{"n_layer": 13, "d_model": 192, "n_experts": 24, "experts_per_token": 3, "d_expert": 64, "d_shared_expert": 192, "activation": "gelu", "moe_layers": [0, 1, 2, 3, 4, 5, 6, 7, 8, 9, 10, 11, 12], "router_score": "sigmoid", "normalize_top_k": true, "routed_scale": 1.0, "balance_loss": 0.000556, "balance_bias": true, "init_std_router": 0.0102, "lr_router": 0.000714, "n_head": 3, "n_kv_head": 1, "head_dim": 64, "vocab_size": 2048, "norm": "layernorm", "norm_place": "pre", "norm_eps": 1e-05, "positions": "rope", "rope_base": 10000.0, "rope_fraction": 0.25, "qk_norm": false, "attn_scale": 0.125, "tie_embeddings": false, "parallel_block": true, "init": "uniform", "init_std_qkv": 0.0268, "init_std_o": 0.0, "init_std_up": 0.0268, "init_std_down": 0.0, "optimizer": "muon", "lr": 0.00509, "lr_mult_o": 4.0, "beta1": 0.9, "lr_head": 0.00384, "grad_clip": 1.0, "warmup_steps": 200, "schedule": "wsd", "decay_fraction": 1.0, "decay_shape": "linear", "final_lr_fraction": 0.0, "batch_tokens": [16384, 32768, 49152], "seq_len": 256, "doc_mask": false, "train_tokens": 315900000, "steps": 10018, "dataset": "wikipedia_en"}
Below are experts of layer 5 (counted from 0) of a mixture-of-experts language model. Rows are named router (the router's row for the expert), up (a neuron's input weights, with its number) and show model dimensions 96-191. Each number is 50 + 10 x the weight over its row's rms, rounded and kept within 0 to 99.
After each expert's rows: a language model's description of what the expert responds to. This comes from a sample of Wikipedia text that the model never trained on.

# expert 9
router:29 39 60 60 46 54 54 34 48 47 69 61 60 48 42 54 43 50 39 36 48 46 39 61 29 45 41 47 55 42 57 70 22 30 55 61 52 52 43 47 52 37 53 39 44 53 35 72 38 49 49 61 49 47 36 45 67 67 58 56 41 65 61 63 52 42 46 56 45 59 69 58 60 63 62 52 49 44 46 44 51 54 48 46 52 59 62 55 58 53 49 29 43 41 57 46
up2:36 44 48 42 53 55 49 56 59 70 60 43 44 54 50 49 55 52 67 67 67 56 49 62 45 56 55 45 51 48 68 68 37 57 57 48 56 31 51 46 47 40 75 46 41 49 63 52 39 60 41 45 53 37 40 36 54 55 66 74 41 50 56 51 60 58 36 34 55 39 65 58 45 50 42 60 44 48 46 64 58 54 50 35 44 43 52 47 35 56 41 45 55 40 49 58
up3:59 39 48 53 51 30 44 35 53 37 46 58 45 59 62 48 55 51 55 49 56 58 62 38 39 48 48 54 68 51 65 56 37 57 48 38 51 63 51 54 47 41 46 64 54 60 53 59 23 27 61 49 57 43 55 54 62 54 58 44 44 42 45 69 43 53 60 67 55 64 58 36 46 39 39 51 44 46 53 47 60 68 55 46 49 29 44 27 56 38 56 61 38 62 34 69
up4:66 49 54 48 46 71 46 62 49 48 58 36 41 27 43 59 44 57 47 64 52 64 65 37 40 49 40 41 58 46 56 40 42 46 38 51 59 54 63 54 35 45 57 48 49 63 40 59 35 63 53 40 61 54 54 44 59 46 40 60 40 50 44 44 53 61 43 53 68 41 44 51 52 51 66 46 58 41 48 49 35 47 54 47 70 65 57 37 53 42 49 62 60 32 60 51
up5:53 44 43 63 34 49 59 30 56 53 62 47 57 49 51 42 30 45 39 48 42 61 58 35 29 51 52 58 43 57 61 40 49 38 63 48 52 71 51 65 54 56 48 63 44 41 44 70 47 44 51 39 35 23 59 69 48 68 71 46 46 45 50 48 48 60 68 60 39 45 67 52 48 35 51 61 46 41 54 55 56 32 51 41 55 46 46 52 56 43 52 42 48 45 52 29
It responds to: Month names in dates, years after in, decimal points, dashes in scores, degree signs in coordinates, and civ-il.

# expert 13
router:40 43 41 51 66 55 61 53 44 37 60 52 52 59 38 54 57 46 45 46 55 59 60 69 42 44 53 37 40 47 53 44 52 60 39 41 67 52 44 67 52 45 47 53 44 82 60 60 40 35 55 52 45 43 37 42 49 42 38 45 59 60 58 55 44 44 49 50 64 41 58 35 29 72 58 61 54 42 47 46 53 60 33 44 46 52 72 38 52 26 58 43 36 37 58 54
up2:53 57 55 46 45 53 49 44 27 42 52 50 70 51 45 47 26 68 24 40 41 43 37 24 57 52 58 34 49 39 52 54 56 53 63 38 46 54 46 63 55 42 43 52 59 53 58 51 68 52 50 60 35 48 32 55 46 52 59 46 48 52 48 47 48 51 42 41 48 39 50 64 58 64 77 56 53 52 51 27 61 50 56 56 54 51 59 52 58 28 51 52 54 65 55 39
up3:53 55 37 46 56 50 44 34 28 39 48 53 50 48 43 51 63 50 47 62 56 37 41 52 31 43 46 74 44 49 50 48 38 45 64 56 56 43 55 54 72 48 44 32 48 49 67 49 55 45 44 58 40 48 45 43 37 56 64 54 55 52 58 38 54 66 61 26 39 64 53 69 46 51 57 43 62 57 39 36 63 48 49 62 51 49 47 61 40 68 66 54 50 50 62 41
up4:67 52 42 54 48 31 38 42 50 59 57 64 48 41 59 78 48 65 40 67 48 24 52 60 49 53 65 63 34 47 55 65 47 41 47 36 43 60 36 41 55 50 59 47 47 54 58 41 56 38 42 50 47 43 45 43 46 40 45 47 70 56 61 50 48 43 50 51 64 73 51 42 31 65 59 52 50 30 47 47 54 50 51 62 47 41 51 42 52 57 60 36 39 52 44 49
up5:49 46 39 50 57 64 43 39 51 48 71 54 59 72 32 36 35 43 35 54 52 58 46 54 56 43 59 72 43 38 43 50 61 45 46 51 36 67 43 64 41 61 63 40 67 45 64 51 54 32 43 60 42 35 58 58 58 46 50 49 41 35 53 51 61 58 48 40 60 59 42 50 49 52 63 50 64 48 42 44 49 50 47 57 54 50 63 50 49 38 66 45 55 43 43 48
It responds to: Derivational endings such as -al, -tion, -ment, -ator, -ular, -ian, and nouns like film, system, station, Association.

# expert 7
router:50 55 50 61 51 50 80 48 59 55 55 63 44 62 47 59 38 55 50 52 59 59 45 66 47 53 37 50 52 40 66 48 50 37 34 45 53 42 50 69 47 50 53 40 51 43 48 62 47 55 39 52 36 31 44 47 55 44 40 38 52 63 55 46 60 54 55 54 47 42 48 42 48 53 82 53 46 38 62 60 49 43 24 37 51 37 81 67 63 78 57 28 53 54 39 29
up2:53 40 51 45 59 57 61 60 60 32 52 71 53 50 54 52 46 55 62 46 34 52 55 44 41 48 54 24 56 59 46 38 61 39 50 50 50 52 33 55 46 51 58 46 54 59 50 48 52 46 68 51 37 54 45 64 62 55 56 52 50 56 56 59 52 42 36 68 46 49 41 41 55 51 32 55 53 43 64 35 39 44 60 53 50 40 70 66 57 50 52 45 35 60 45 38
up3:60 66 49 51 43 48 50 42 50 44 65 40 59 58 59 54 42 43 43 57 49 52 52 60 59 58 38 57 52 56 37 57 42 65 46 58 46 54 28 48 46 46 47 39 41 67 51 65 40 52 62 55 55 68 50 47 50 58 53 70 58 73 55 54 48 51 52 47 35 49 54 39 58 44 50 55 20 44 46 39 51 28 60 63 55 40 45 32 53 52 63 66 54 36 42 48
up4:54 43 55 52 74 25 75 66 52 53 65 65 45 40 56 63 56 49 42 63 59 60 46 44 53 51 52 37 41 28 47 57 42 64 46 40 55 47 46 51 54 50 72 56 48 44 40 32 37 67 62 49 52 61 40 47 49 60 55 50 46 50 57 33 57 50 42 34 55 57 61 48 51 52 56 28 62 48 56 30 55 47 62 45 51 53 62 48 36 55 53 50 65 58 66 41
up5:49 46 53 50 46 54 41 35 53 48 27 50 63 47 45 62 52 34 44 55 51 64 42 56 65 45 61 63 37 58 39 41 42 64 45 63 37 54 51 55 59 43 53 55 36 45 49 75 58 47 38 39 63 44 57 55 54 34 65 61 43 51 50 52 60 50 48 61 56 56 49 72 53 48 71 32 34 58 59 47 53 42 40 45 56 46 39 63 58 58 44 29 45 31 42 48
It responds to: Single consonants or consonant clusters ending words or names, especially plural s, also n, t, k, tt, ch, as in Rait-t, Hendrik-s.

# expert 8
router:59 32 59 55 59 56 62 60 54 60 42 64 50 72 64 36 57 43 39 44 41 57 68 71 38 46 30 53 59 50 53 60 37 56 29 54 50 39 50 47 56 53 36 42 56 46 46 63 41 60 37 55 53 42 56 39 48 50 68 39 52 52 60 63 55 76 35 44 50 46 45 39 50 50 49 53 55 33 56 51 68 54 48 35 54 48 70 50 57 36 71 56 41 49 41 46
up2:45 52 47 64 54 40 43 59 52 54 46 53 52 45 53 54 64 43 47 49 60 66 29 36 37 39 18 65 44 37 51 51 40 55 68 31 63 49 61 66 53 57 38 64 63 30 45 42 55 53 38 54 43 59 53 40 48 45 44 71 47 47 53 46 56 49 49 56 57 54 52 60 63 47 54 61 60 59 43 45 51 46 62 61 49 40 31 49 49 49 35 53 45 53 50 50
up3:48 50 42 54 40 55 55 47 62 55 47 58 61 79 40 21 43 51 48 30 59 37 67 45 52 42 66 49 61 54 39 29 37 45 47 61 41 47 51 48 46 41 44 59 49 39 37 63 51 53 47 64 57 53 53 66 58 40 44 52 34 43 50 43 42 53 61 51 62 39 48 48 41 49 40 66 57 55 70 58 39 58 66 46 64 52 40 56 45 55 44 50 62 47 59 65
up4:49 54 40 54 42 50 51 55 56 61 42 49 53 36 50 51 47 43 47 53 35 56 83 58 42 48 24 47 58 62 63 36 44 52 42 61 44 50 60 38 57 57 59 61 49 57 47 45 58 64 38 57 42 30 50 53 71 66 32 54 43 66 54 32 52 55 50 56 46 51 34 36 59 49 49 56 54 37 71 57 47 56 43 42 56 52 54 46 65 41 54 49 37 32 57 39
up5:50 40 48 40 36 50 42 62 55 60 66 62 63 58 63 60 54 41 36 50 49 36 40 55 33 61 53 52 57 49 48 52 48 59 30 63 61 40 55 47 43 42 48 53 57 54 43 46 56 46 53 52 62 52 44 42 47 45 53 62 46 60 60 54 51 66 45 48 59 36 58 67 35 62 55 36 54 49 39 58 67 49 50 56 50 46 46 65 50 48 64 68 53 60 39 65
It responds to: Articles and common short words opening a clause, such as the, a, an, was, is, he, also, plus paragraph-ending line breaks.

# expert 17
router:44 43 58 57 63 58 63 62 55 50 52 51 34 59 50 57 45 63 62 48 50 46 36 56 45 32 60 64 47 55 51 66 41 46 48 57 57 43 42 58 46 43 48 39 47 51 42 63 37 40 59 56 48 50 44 49 36 39 57 45 72 60 62 49 46 40 40 54 60 36 50 58 50 65 68 53 34 50 54 41 66 61 38 29 45 62 55 51 48 45 68 34 45 43 30 40
up6:45 53 47 33 72 45 51 45 42 43 46 54 46 52 56 58 47 54 49 40 64 54 48 44 60 61 61 46 34 38 56 56 40 41 47 48 54 49 45 69 58 53 36 60 27 49 49 55 60 50 38 65 49 59 38 67 63 28 34 53 55 61 53 30 40 52 50 26 69 60 41 47 56 49 58 34 60 61 52 62 54 52 36 60 61 64 70 47 42 54 52 46 49 53 58 50
up7:31 38 41 50 51 48 59 39 48 54 52 55 49 48 32 48 33 57 63 49 56 57 58 37 49 47 53 28 45 57 53 48 48 58 64 45 51 15 32 46 61 37 55 48 63 43 50 55 53 53 54 68 47 72 55 51 46 48 45 45 67 79 62 38 41 46 31 34 53 40 64 39 46 59 52 57 48 58 56 52 48 55 71 55 35 66 47 56 51 54 30 39 61 51 67 56
up8:32 50 57 40 43 49 55 65 54 42 58 41 53 60 50 45 59 52 64 49 57 26 64 58 58 60 48 39 36 33 59 54 29 66 40 41 54 60 36 52 63 44 51 54 55 54 51 49 42 33 52 55 54 30 50 51 47 71 32 54 49 55 69 57 35 40 39 48 65 44 67 54 42 58 47 53 36 53 47 48 61 39 52 35 49 57 50 69 46 64 39 54 53 48 62 42
up9:56 44 36 58 68 47 52 29 52 56 41 35 55 26 23 56 57 30 50 54 49 54 34 74 58 45 53 62 55 54 46 52 41 60 43 69 35 52 47 47 42 42 59 57 42 36 58 67 44 54 53 40 55 43 61 52 36 68 49 40 44 54 51 41 56 45 45 56 51 61 38 60 60 46 59 46 46 56 65 59 51 60 48 60 50 43 49 64 47 37 50 52 47 42 45 46
It responds to: Verb inflections -ed, -ing, -ated, -ting, and verbs or particles like wrote, put, made, used, up, out.

# expert 18
router:42 63 59 52 49 42 52 49 57 59 63 57 53 56 54 53 52 36 45 52 50 35 38 52 29 46 50 44 53 48 66 33 47 38 38 53 51 56 46 57 34 49 27 45 56 57 43 48 35 25 65 50 51 37 61 54 42 63 48 54 43 58 39 59 48 45 49 54 58 30 32 51 48 60 56 62 51 55 52 60 48 78 40 40 47 63 60 69 47 49 46 39 52 49 51 54
up2:51 50 50 50 41 39 52 60 39 55 60 43 46 56 40 38 52 47 54 52 51 26 60 59 44 61 63 51 72 68 46 48 42 55 41 56 42 39 48 65 44 60 37 53 51 46 62 42 37 30 46 30 35 46 57 62 72 47 49 68 54 43 57 36 56 37 53 71 58 55 57 62 34 37 48 54 47 36 50 48 51 49 35 67 31 51 59 56 43 56 44 47 51 56 67 57
up3:46 48 52 42 47 52 50 36 48 46 43 62 68 40 45 48 50 47 37 65 40 57 57 45 43 60 38 40 53 66 62 56 38 38 46 32 52 43 45 55 44 60 46 40 69 63 68 44 58 68 41 41 34 57 45 74 39 51 37 50 59 63 45 58 70 52 47 52 50 32 27 55 54 63 42 47 49 39 62 74 64 62 48 57 58 52 51 59 51 42 53 48 40 57 51 57
up4:46 62 61 54 63 51 51 37 72 52 52 56 32 37 46 53 55 43 37 63 55 49 45 62 49 52 49 59 33 68 40 46 46 53 40 44 46 65 61 55 57 36 52 47 52 62 40 47 68 44 43 35 54 34 63 47 40 66 50 72 54 62 46 80 49 59 52 49 54 25 46 66 66 45 63 43 54 62 46 36 50 67 62 59 45 55 63 79 29 51 49 43 38 53 46 41
up5:48 59 67 80 40 52 41 44 31 56 50 47 41 68 61 44 52 33 57 53 59 64 40 73 42 51 50 47 49 42 42 45 55 39 34 29 55 50 76 40 57 48 66 67 55 45 30 50 38 47 53 68 51 58 43 37 42 61 62 50 48 33 46 31 46 38 41 46 50 56 37 58 42 59 61 39 46 59 46 42 62 49 46 59 48 56 63 44 52 61 37 47 52 40 73 54
It responds to: Middle and ending fragments of longer words and names, such as -od- in Mastodon, -mp- in temporary, -ct- in architectural, -ial.

# expert 14
router:35 56 50 51 40 48 48 76 39 49 60 44 55 41 30 51 45 55 42 73 63 35 73 60 52 49 65 61 56 43 56 54 55 52 48 54 64 43 36 53 46 45 61 44 37 47 40 57 50 42 57 49 75 42 53 36 52 39 61 49 75 63 61 45 47 44 40 45 49 45 41 47 26 64 60 47 37 44 63 48 45 36 35 36 65 58 64 48 58 62 58 26 34 38 50 45
up2:47 44 36 63 59 49 63 46 42 41 29 55 70 44 49 51 51 68 48 42 53 56 50 56 50 33 59 48 75 53 52 39 15 49 44 47 67 47 69 33 33 55 51 39 34 42 48 54 37 44 49 52 62 48 47 59 65 38 62 46 85 57 62 45 62 50 45 49 60 57 43 52 34 52 65 55 34 48 52 55 52 49 56 50 43 65 68 36 51 44 51 57 36 61 56 31
up3:50 70 44 53 42 60 45 54 48 64 65 46 41 46 60 56 55 51 52 55 34 62 58 65 47 66 41 57 47 37 38 41 43 43 50 48 60 29 41 51 31 53 75 37 42 48 41 51 48 37 42 58 52 58 32 51 41 62 45 43 42 52 47 30 49 44 46 68 30 45 37 58 39 43 49 44 46 51 38 44 47 53 50 51 52 43 57 54 41 55 68 44 40 55 73 64
up4:23 51 51 54 43 41 40 53 38 54 53 56 39 56 44 57 59 62 42 61 64 48 57 51 46 51 59 59 71 69 41 24 50 44 46 39 66 46 35 45 37 57 52 53 48 59 49 42 58 42 32 69 62 48 69 45 49 47 53 54 60 69 53 58 45 52 43 45 51 45 51 53 50 37 59 41 55 59 53 51 50 42 37 36 54 58 57 56 46 58 67 47 51 52 48 46
up5:48 53 52 48 42 49 47 72 51 59 45 55 36 50 59 31 47 44 41 33 51 87 53 45 60 66 52 60 50 54 43 55 55 51 38 40 61 57 52 54 53 54 45 38 37 59 61 65 34 29 47 41 37 38 56 47 60 35 45 60 57 49 82 53 46 37 35 38 58 34 64 43 39 52 32 41 51 46 51 71 71 52 53 68 56 43 55 57 30 41 47 45 61 61 30 48
It responds to: Pipe separators and header rules in wiki tables of sports, election and measurement data, plus word endings like -er, -round, -ation.

# expert 12
router:32 53 45 48 47 55 56 61 55 48 61 62 53 49 40 32 42 62 41 62 53 34 71 70 53 53 48 52 45 45 45 31 42 51 51 41 55 49 42 54 58 31 63 60 45 68 46 58 57 53 47 64 51 47 60 44 48 41 49 49 57 55 68 65 53 59 58 51 42 44 47 41 54 56 57 55 45 39 48 48 44 46 42 28 50 38 63 42 52 47 69 56 38 29 47 55
up0:53 53 44 45 65 54 49 40 54 54 46 57 51 67 63 54 42 58 52 64 58 52 51 67 46 41 46 47 50 41 49 27 59 45 45 43 45 52 66 38 56 33 44 48 47 32 48 47 39 46 55 82 58 56 44 62 38 40 45 37 41 39 66 44 50 57 60 57 69 54 43 37 55 35 58 63 39 66 70 57 55 52 32 38 57 57 72 56 62 46 56 55 34 54 67 56
up1:64 55 36 60 33 58 55 47 45 54 54 62 47 49 55 59 55 69 58 45 39 46 49 58 42 46 31 41 61 56 55 52 46 48 54 46 72 46 37 52 58 48 46 68 47 71 57 42 49 55 46 55 38 54 59 72 52 51 51 62 50 51 60 67 58 57 45 43 54 43 42 51 47 57 30 65 46 46 55 50 52 65 60 54 48 59 60 36 25 46 63 38 51 43 50 64
up2:38 25 51 30 47 59 67 50 66 38 83 45 59 33 48 40 68 54 37 63 51 45 61 47 41 50 40 61 42 58 55 37 38 66 35 28 43 19 64 60 50 51 47 51 47 57 62 59 50 48 62 38 44 49 38 58 44 44 42 47 51 51 62 44 44 47 46 51 59 46 75 52 54 48 53 60 51 71 36 61 30 59 44 43 53 45 54 48 49 39 40 47 47 46 62 53
up3:50 51 31 55 72 41 56 47 57 49 53 56 40 50 56 61 39 41 74 47 37 43 73 59 44 41 46 66 62 49 61 49 44 43 56 49 37 71 49 57 52 52 48 51 62 54 61 52 62 42 51 33 55 35 35 53 66 45 41 54 26 64 47 41 20 35 45 44 52 34 62 40 50 44 50 56 51 45 50 49 58 49 70 48 62 49 56 55 59 41 41 58 62 56 59 41
It responds to: Line breaks ending list or heading lines and word-start pieces like pro-, ex-, co-, sign-, re-, as in significance, promises, co-authored.

# expert 3
router:43 37 63 55 49 66 60 50 59 48 65 66 47 46 64 39 43 58 41 56 49 47 45 53 48 49 40 47 57 47 80 46 38 49 62 46 54 59 50 58 67 35 50 52 50 72 34 57 40 43 42 51 62 27 53 32 32 58 52 51 61 48 49 48 41 49 50 45 66 27 47 54 44 42 50 42 45 45 51 40 58 47 62 43 52 41 63 48 48 58 49 49 40 49 36 34
up4:32 47 58 39 62 84 45 51 26 38 58 53 55 41 64 51 48 47 42 30 50 53 49 49 60 42 41 61 56 73 61 40 38 48 57 43 47 51 43 47 56 41 47 59 60 61 56 51 42 41 43 43 70 21 45 45 35 56 46 47 52 50 62 49 64 44 40 40 48 48 46 47 58 44 35 55 53 36 58 50 60 53 67 45 60 34 40 48 47 57 54 62 59 44 57 34
up5:53 58 54 42 45 46 65 53 67 35 56 44 53 40 36 60 39 56 59 47 38 50 72 39 56 32 43 51 48 42 65 46 56 62 52 31 40 31 56 65 54 47 42 48 27 68 60 57 30 61 47 51 56 32 52 73 50 54 31 53 55 27 48 38 62 54 49 41 54 38 62 41 46 56 40 65 41 52 50 50 59 43 66 61 58 46 45 50 40 49 47 34 36 54 60 51
up6:48 52 48 49 43 62 60 47 58 41 35 50 54 45 54 50 47 35 62 42 45 53 36 45 61 38 45 55 49 39 59 63 56 46 44 38 57 25 50 61 49 49 48 56 49 54 38 54 66 40 55 38 24 29 56 49 39 39 48 47 50 42 56 50 51 68 34 61 50 38 57 38 31 42 59 59 70 38 56 53 48 39 73 50 67 44 67 65 27 66 46 54 51 54 55 26
up7:44 49 48 37 51 55 49 41 69 49 54 34 69 35 57 54 55 38 36 50 41 71 32 47 49 70 48 41 53 43 78 59 59 49 56 53 47 53 23 46 57 43 54 41 47 48 53 54 65 59 39 58 54 49 38 55 57 30 48 60 46 63 41 54 54 47 57 42 57 35 44 39 53 52 56 43 42 45 46 39 49 51 48 74 46 53 63 48 64 55 36 36 44 48 53 27
It responds to: Mid-word syllables ending in i, u or o, often in foreign or transliterated names, like identif-i-er, Sit-u-ated, Ko, ti, ki.

# expert 16
router:28 68 57 56 62 59 45 52 32 51 52 53 48 42 37 40 36 39 42 56 42 44 44 65 46 39 31 47 54 26 50 40 47 56 48 53 49 39 32 54 62 23 44 41 50 65 42 62 48 46 47 52 57 53 59 43 46 62 67 61 59 50 72 42 55 56 53 57 53 58 50 52 46 64 55 56 44 47 54 50 59 57 58 40 57 48 51 59 54 41 61 42 46 36 38 29
up6:66 50 47 56 57 51 63 42 68 59 52 58 42 52 48 52 59 61 48 45 49 43 34 43 57 46 56 69 31 31 49 36 42 59 55 52 52 40 47 55 44 51 49 55 46 64 50 60 67 39 49 53 47 31 39 39 59 44 51 58 57 57 68 53 43 37 71 65 53 50 57 35 30 45 46 42 39 57 44 44 60 47 66 40 45 52 46 65 48 45 41 49 61 37 65 38
up7:58 67 57 58 38 47 57 41 61 36 45 40 49 48 55 54 56 52 51 47 54 51 21 45 56 44 55 47 59 31 32 49 43 68 65 47 51 47 54 55 45 45 64 53 34 61 29 55 47 54 43 59 42 50 45 66 58 42 50 57 50 46 50 61 31 74 58 34 49 79 51 51 37 65 67 75 50 48 46 52 58 54 54 44 38 44 48 52 62 42 62 43 32 56 42 51
up8:65 50 39 53 49 49 43 57 61 51 64 62 63 26 45 26 50 30 53 62 50 64 42 52 41 63 50 63 64 37 58 40 50 49 35 58 51 59 51 46 55 30 50 70 48 63 49 70 55 57 55 59 38 51 41 63 42 49 50 34 47 46 56 48 78 68 46 57 54 40 55 42 45 65 38 65 21 53 39 44 44 47 58 46 55 54 34 61 41 48 64 38 45 47 56 46
up9:68 53 62 59 64 57 56 42 58 61 51 64 43 38 44 45 43 59 59 34 29 43 60 42 45 38 52 49 45 44 53 65 30 54 69 43 75 36 59 55 45 35 43 48 62 55 37 44 46 30 51 70 42 48 53 54 41 48 53 54 47 44 36 56 50 39 64 63 42 46 57 51 68 29 44 59 39 47 36 57 43 35 57 60 44 62 66 46 43 51 48 45 35 64 65 55
It responds to: Inner word fragments like -duc- in reduces, -u- in such, -hi- in inhibitory, plus line breaks before section headings and quotes in setlists.

# expert 4
router:33 50 52 39 59 47 55 51 44 73 59 52 43 57 37 48 44 38 26 60 51 46 47 51 45 40 53 31 55 40 45 61 51 44 34 54 39 34 44 43 60 48 47 32 43 62 37 54 51 44 39 68 61 44 53 51 42 48 60 40 56 57 51 50 45 49 47 38 61 53 51 57 44 54 58 37 61 56 56 37 74 47 57 33 54 46 53 68 68 52 53 42 58 39 45 50
up6:35 63 53 46 51 42 37 45 65 50 65 39 53 68 51 49 48 53 58 55 58 46 63 61 51 59 47 60 47 45 40 48 57 55 57 41 41 39 59 60 51 45 66 35 49 60 46 59 44 57 45 61 53 37 62 48 47 32 58 37 64 63 56 34 38 46 58 60 34 37 27 50 67 36 58 47 60 47 47 43 42 51 55 42 52 47 61 51 32 39 42 63 38 41 39 41
up7:60 61 57 34 43 49 56 50 40 39 58 54 45 68 21 51 42 49 55 54 55 56 41 38 59 37 60 56 50 51 46 59 39 59 50 60 51 56 47 59 43 49 34 41 57 48 46 35 78 38 57 49 44 57 44 59 38 52 82 54 34 55 49 50 32 61 47 42 66 48 63 74 37 43 52 41 36 58 72 38 38 39 59 49 45 59 56 52 54 65 64 27 52 38 60 39
up8:67 43 47 35 61 55 46 65 45 75 60 43 54 43 47 53 48 44 54 57 38 62 51 66 63 50 48 52 63 42 44 42 56 51 40 60 32 49 40 56 49 52 55 55 50 42 53 67 44 59 56 45 50 47 26 48 53 18 51 66 49 56 38 51 50 63 42 51 45 51 61 45 54 41 63 64 44 44 41 53 42 43 67 32 41 53 51 53 38 59 35 37 37 45 49 45
up9:43 42 53 54 52 56 58 45 41 57 46 59 48 54 39 41 44 48 61 52 53 74 45 39 56 47 71 36 38 44 43 47 50 62 33 49 68 53 54 60 65 33 39 47 44 47 67 45 38 25 62 76 53 58 45 65 54 32 51 34 60 59 37 39 51 53 40 51 54 54 46 44 75 61 44 52 51 42 53 63 41 65 45 56 46 66 54 41 55 47 42 47 69 40 75 48
It responds to: Colons after field names in infobox and taxonomy lists, such as Coronation:, Suborder:, Running time:, plus line breaks, equals signs and semicolons.

# expert 5
router:43 44 41 47 63 54 45 44 40 72 52 71 48 53 59 50 51 37 51 39 70 55 68 44 32 41 56 72 56 29 62 44 35 37 52 37 55 35 30 52 64 38 41 38 53 75 48 56 49 49 43 64 51 38 73 46 53 50 55 57 46 57 55 52 49 54 44 39 61 40 51 60 52 54 56 61 61 45 72 41 60 71 40 45 61 50 48 47 54 63 42 48 58 31 59 54
up6:49 65 44 65 65 41 59 59 41 49 49 52 47 49 48 56 47 46 51 46 30 39 51 45 55 57 44 73 48 57 55 48 36 32 58 53 48 53 25 30 47 49 48 54 65 42 41 62 69 37 45 36 53 59 62 52 36 51 45 60 45 63 48 70 58 39 48 44 41 55 58 49 62 42 45 51 41 64 60 34 22 65 48 48 55 49 40 46 45 38 39 29 55 43 44 49
up7:55 51 39 54 48 49 34 38 47 60 26 50 51 55 54 59 53 53 43 30 39 49 73 52 43 60 45 49 61 40 55 59 45 51 35 50 38 41 61 56 39 40 50 57 62 47 63 52 41 53 54 52 51 54 62 65 51 34 53 42 64 56 42 33 65 63 50 45 58 43 31 43 56 43 42 48 71 56 65 62 39 54 38 33 56 52 40 35 62 49 66 43 59 54 39 71
up8:56 51 46 52 44 48 36 55 43 59 65 47 45 59 63 56 63 54 65 35 59 60 40 36 52 31 54 52 53 38 58 53 46 44 63 54 56 55 52 47 34 47 49 50 60 65 47 51 47 45 38 54 45 29 57 41 39 61 53 53 43 46 54 49 66 39 73 48 61 56 36 42 68 51 47 47 61 45 59 51 40 55 53 53 44 51 86 37 60 62 24 50 41 41 44 52
up9:37 53 54 41 63 51 35 35 45 72 43 56 58 41 43 54 32 38 38 44 58 42 60 45 38 55 61 41 61 56 51 42 52 46 50 78 50 53 40 46 48 44 40 37 47 70 71 64 35 50 38 59 54 57 51 30 38 42 32 69 46 61 55 49 63 46 47 52 67 48 40 50 45 49 52 55 49 37 50 50 62 39 55 53 58 52 39 64 50 63 58 49 55 34 44 37
It responds to: Bare space tokens, plus word starts after articles like un, Mar, San, State, and middle pieces like ath-le-tes, dist-ric-t.

# expert 6
router:30 45 49 60 62 77 55 39 64 46 51 63 57 54 55 45 56 43 33 47 54 48 44 63 55 52 49 51 43 39 53 59 44 35 42 47 56 34 42 50 41 27 41 56 59 50 50 47 40 41 47 57 32 42 34 48 63 58 37 56 69 66 65 53 46 35 49 48 61 50 51 59 58 53 53 58 51 50 67 25 63 59 51 39 65 61 69 65 67 50 52 44 39 37 50 57
up6:40 64 52 42 67 65 41 40 59 46 65 39 40 48 70 44 31 30 44 54 50 59 46 52 61 42 45 50 53 52 46 45 33 64 51 48 66 49 68 38 67 52 45 57 32 50 49 45 49 54 44 48 49 44 42 56 52 46 72 49 34 40 37 42 62 48 67 51 48 48 60 57 61 48 54 39 42 49 35 59 63 51 63 52 51 55 61 58 34 45 27 44 52 37 67 59
up7:50 35 44 50 57 52 49 25 55 47 60 57 53 67 55 46 54 36 43 62 46 43 53 51 47 46 58 59 65 45 56 43 29 54 48 51 56 49 49 54 67 39 62 56 53 44 48 44 38 40 66 50 60 54 70 63 38 28 52 53 20 58 46 49 50 72 50 58 57 44 44 64 68 64 62 42 56 62 66 44 51 64 61 48 55 36 55 49 47 48 37 39 53 33 48 48
up8:49 53 47 52 49 76 50 63 41 53 48 54 54 46 74 55 56 36 58 53 47 49 50 50 53 31 55 57 73 50 50 52 43 35 26 41 64 48 57 53 39 42 43 64 53 56 51 35 58 27 25 46 50 48 56 46 46 46 54 54 76 39 53 55 51 63 27 51 62 60 23 53 49 49 40 39 58 58 45 65 30 42 47 43 59 45 55 42 53 44 33 50 51 61 59 52
up9:45 52 52 56 50 51 56 35 45 47 66 41 34 28 54 68 52 44 54 35 34 33 34 54 26 52 38 68 49 62 52 29 64 50 57 58 41 44 51 55 57 45 59 53 45 67 38 58 30 43 55 25 38 54 45 52 54 45 49 31 57 33 40 46 55 41 44 46 54 58 40 63 48 55 44 55 31 64 41 48 36 54 55 49 55 38 79 57 62 62 61 52 43 53 52 53
It responds to: Sentence-ending periods, commas, closing parentheses and relative words like which, who, plus trailing pieces of numbers, years and coordinates, e.g. 2,900, 1917.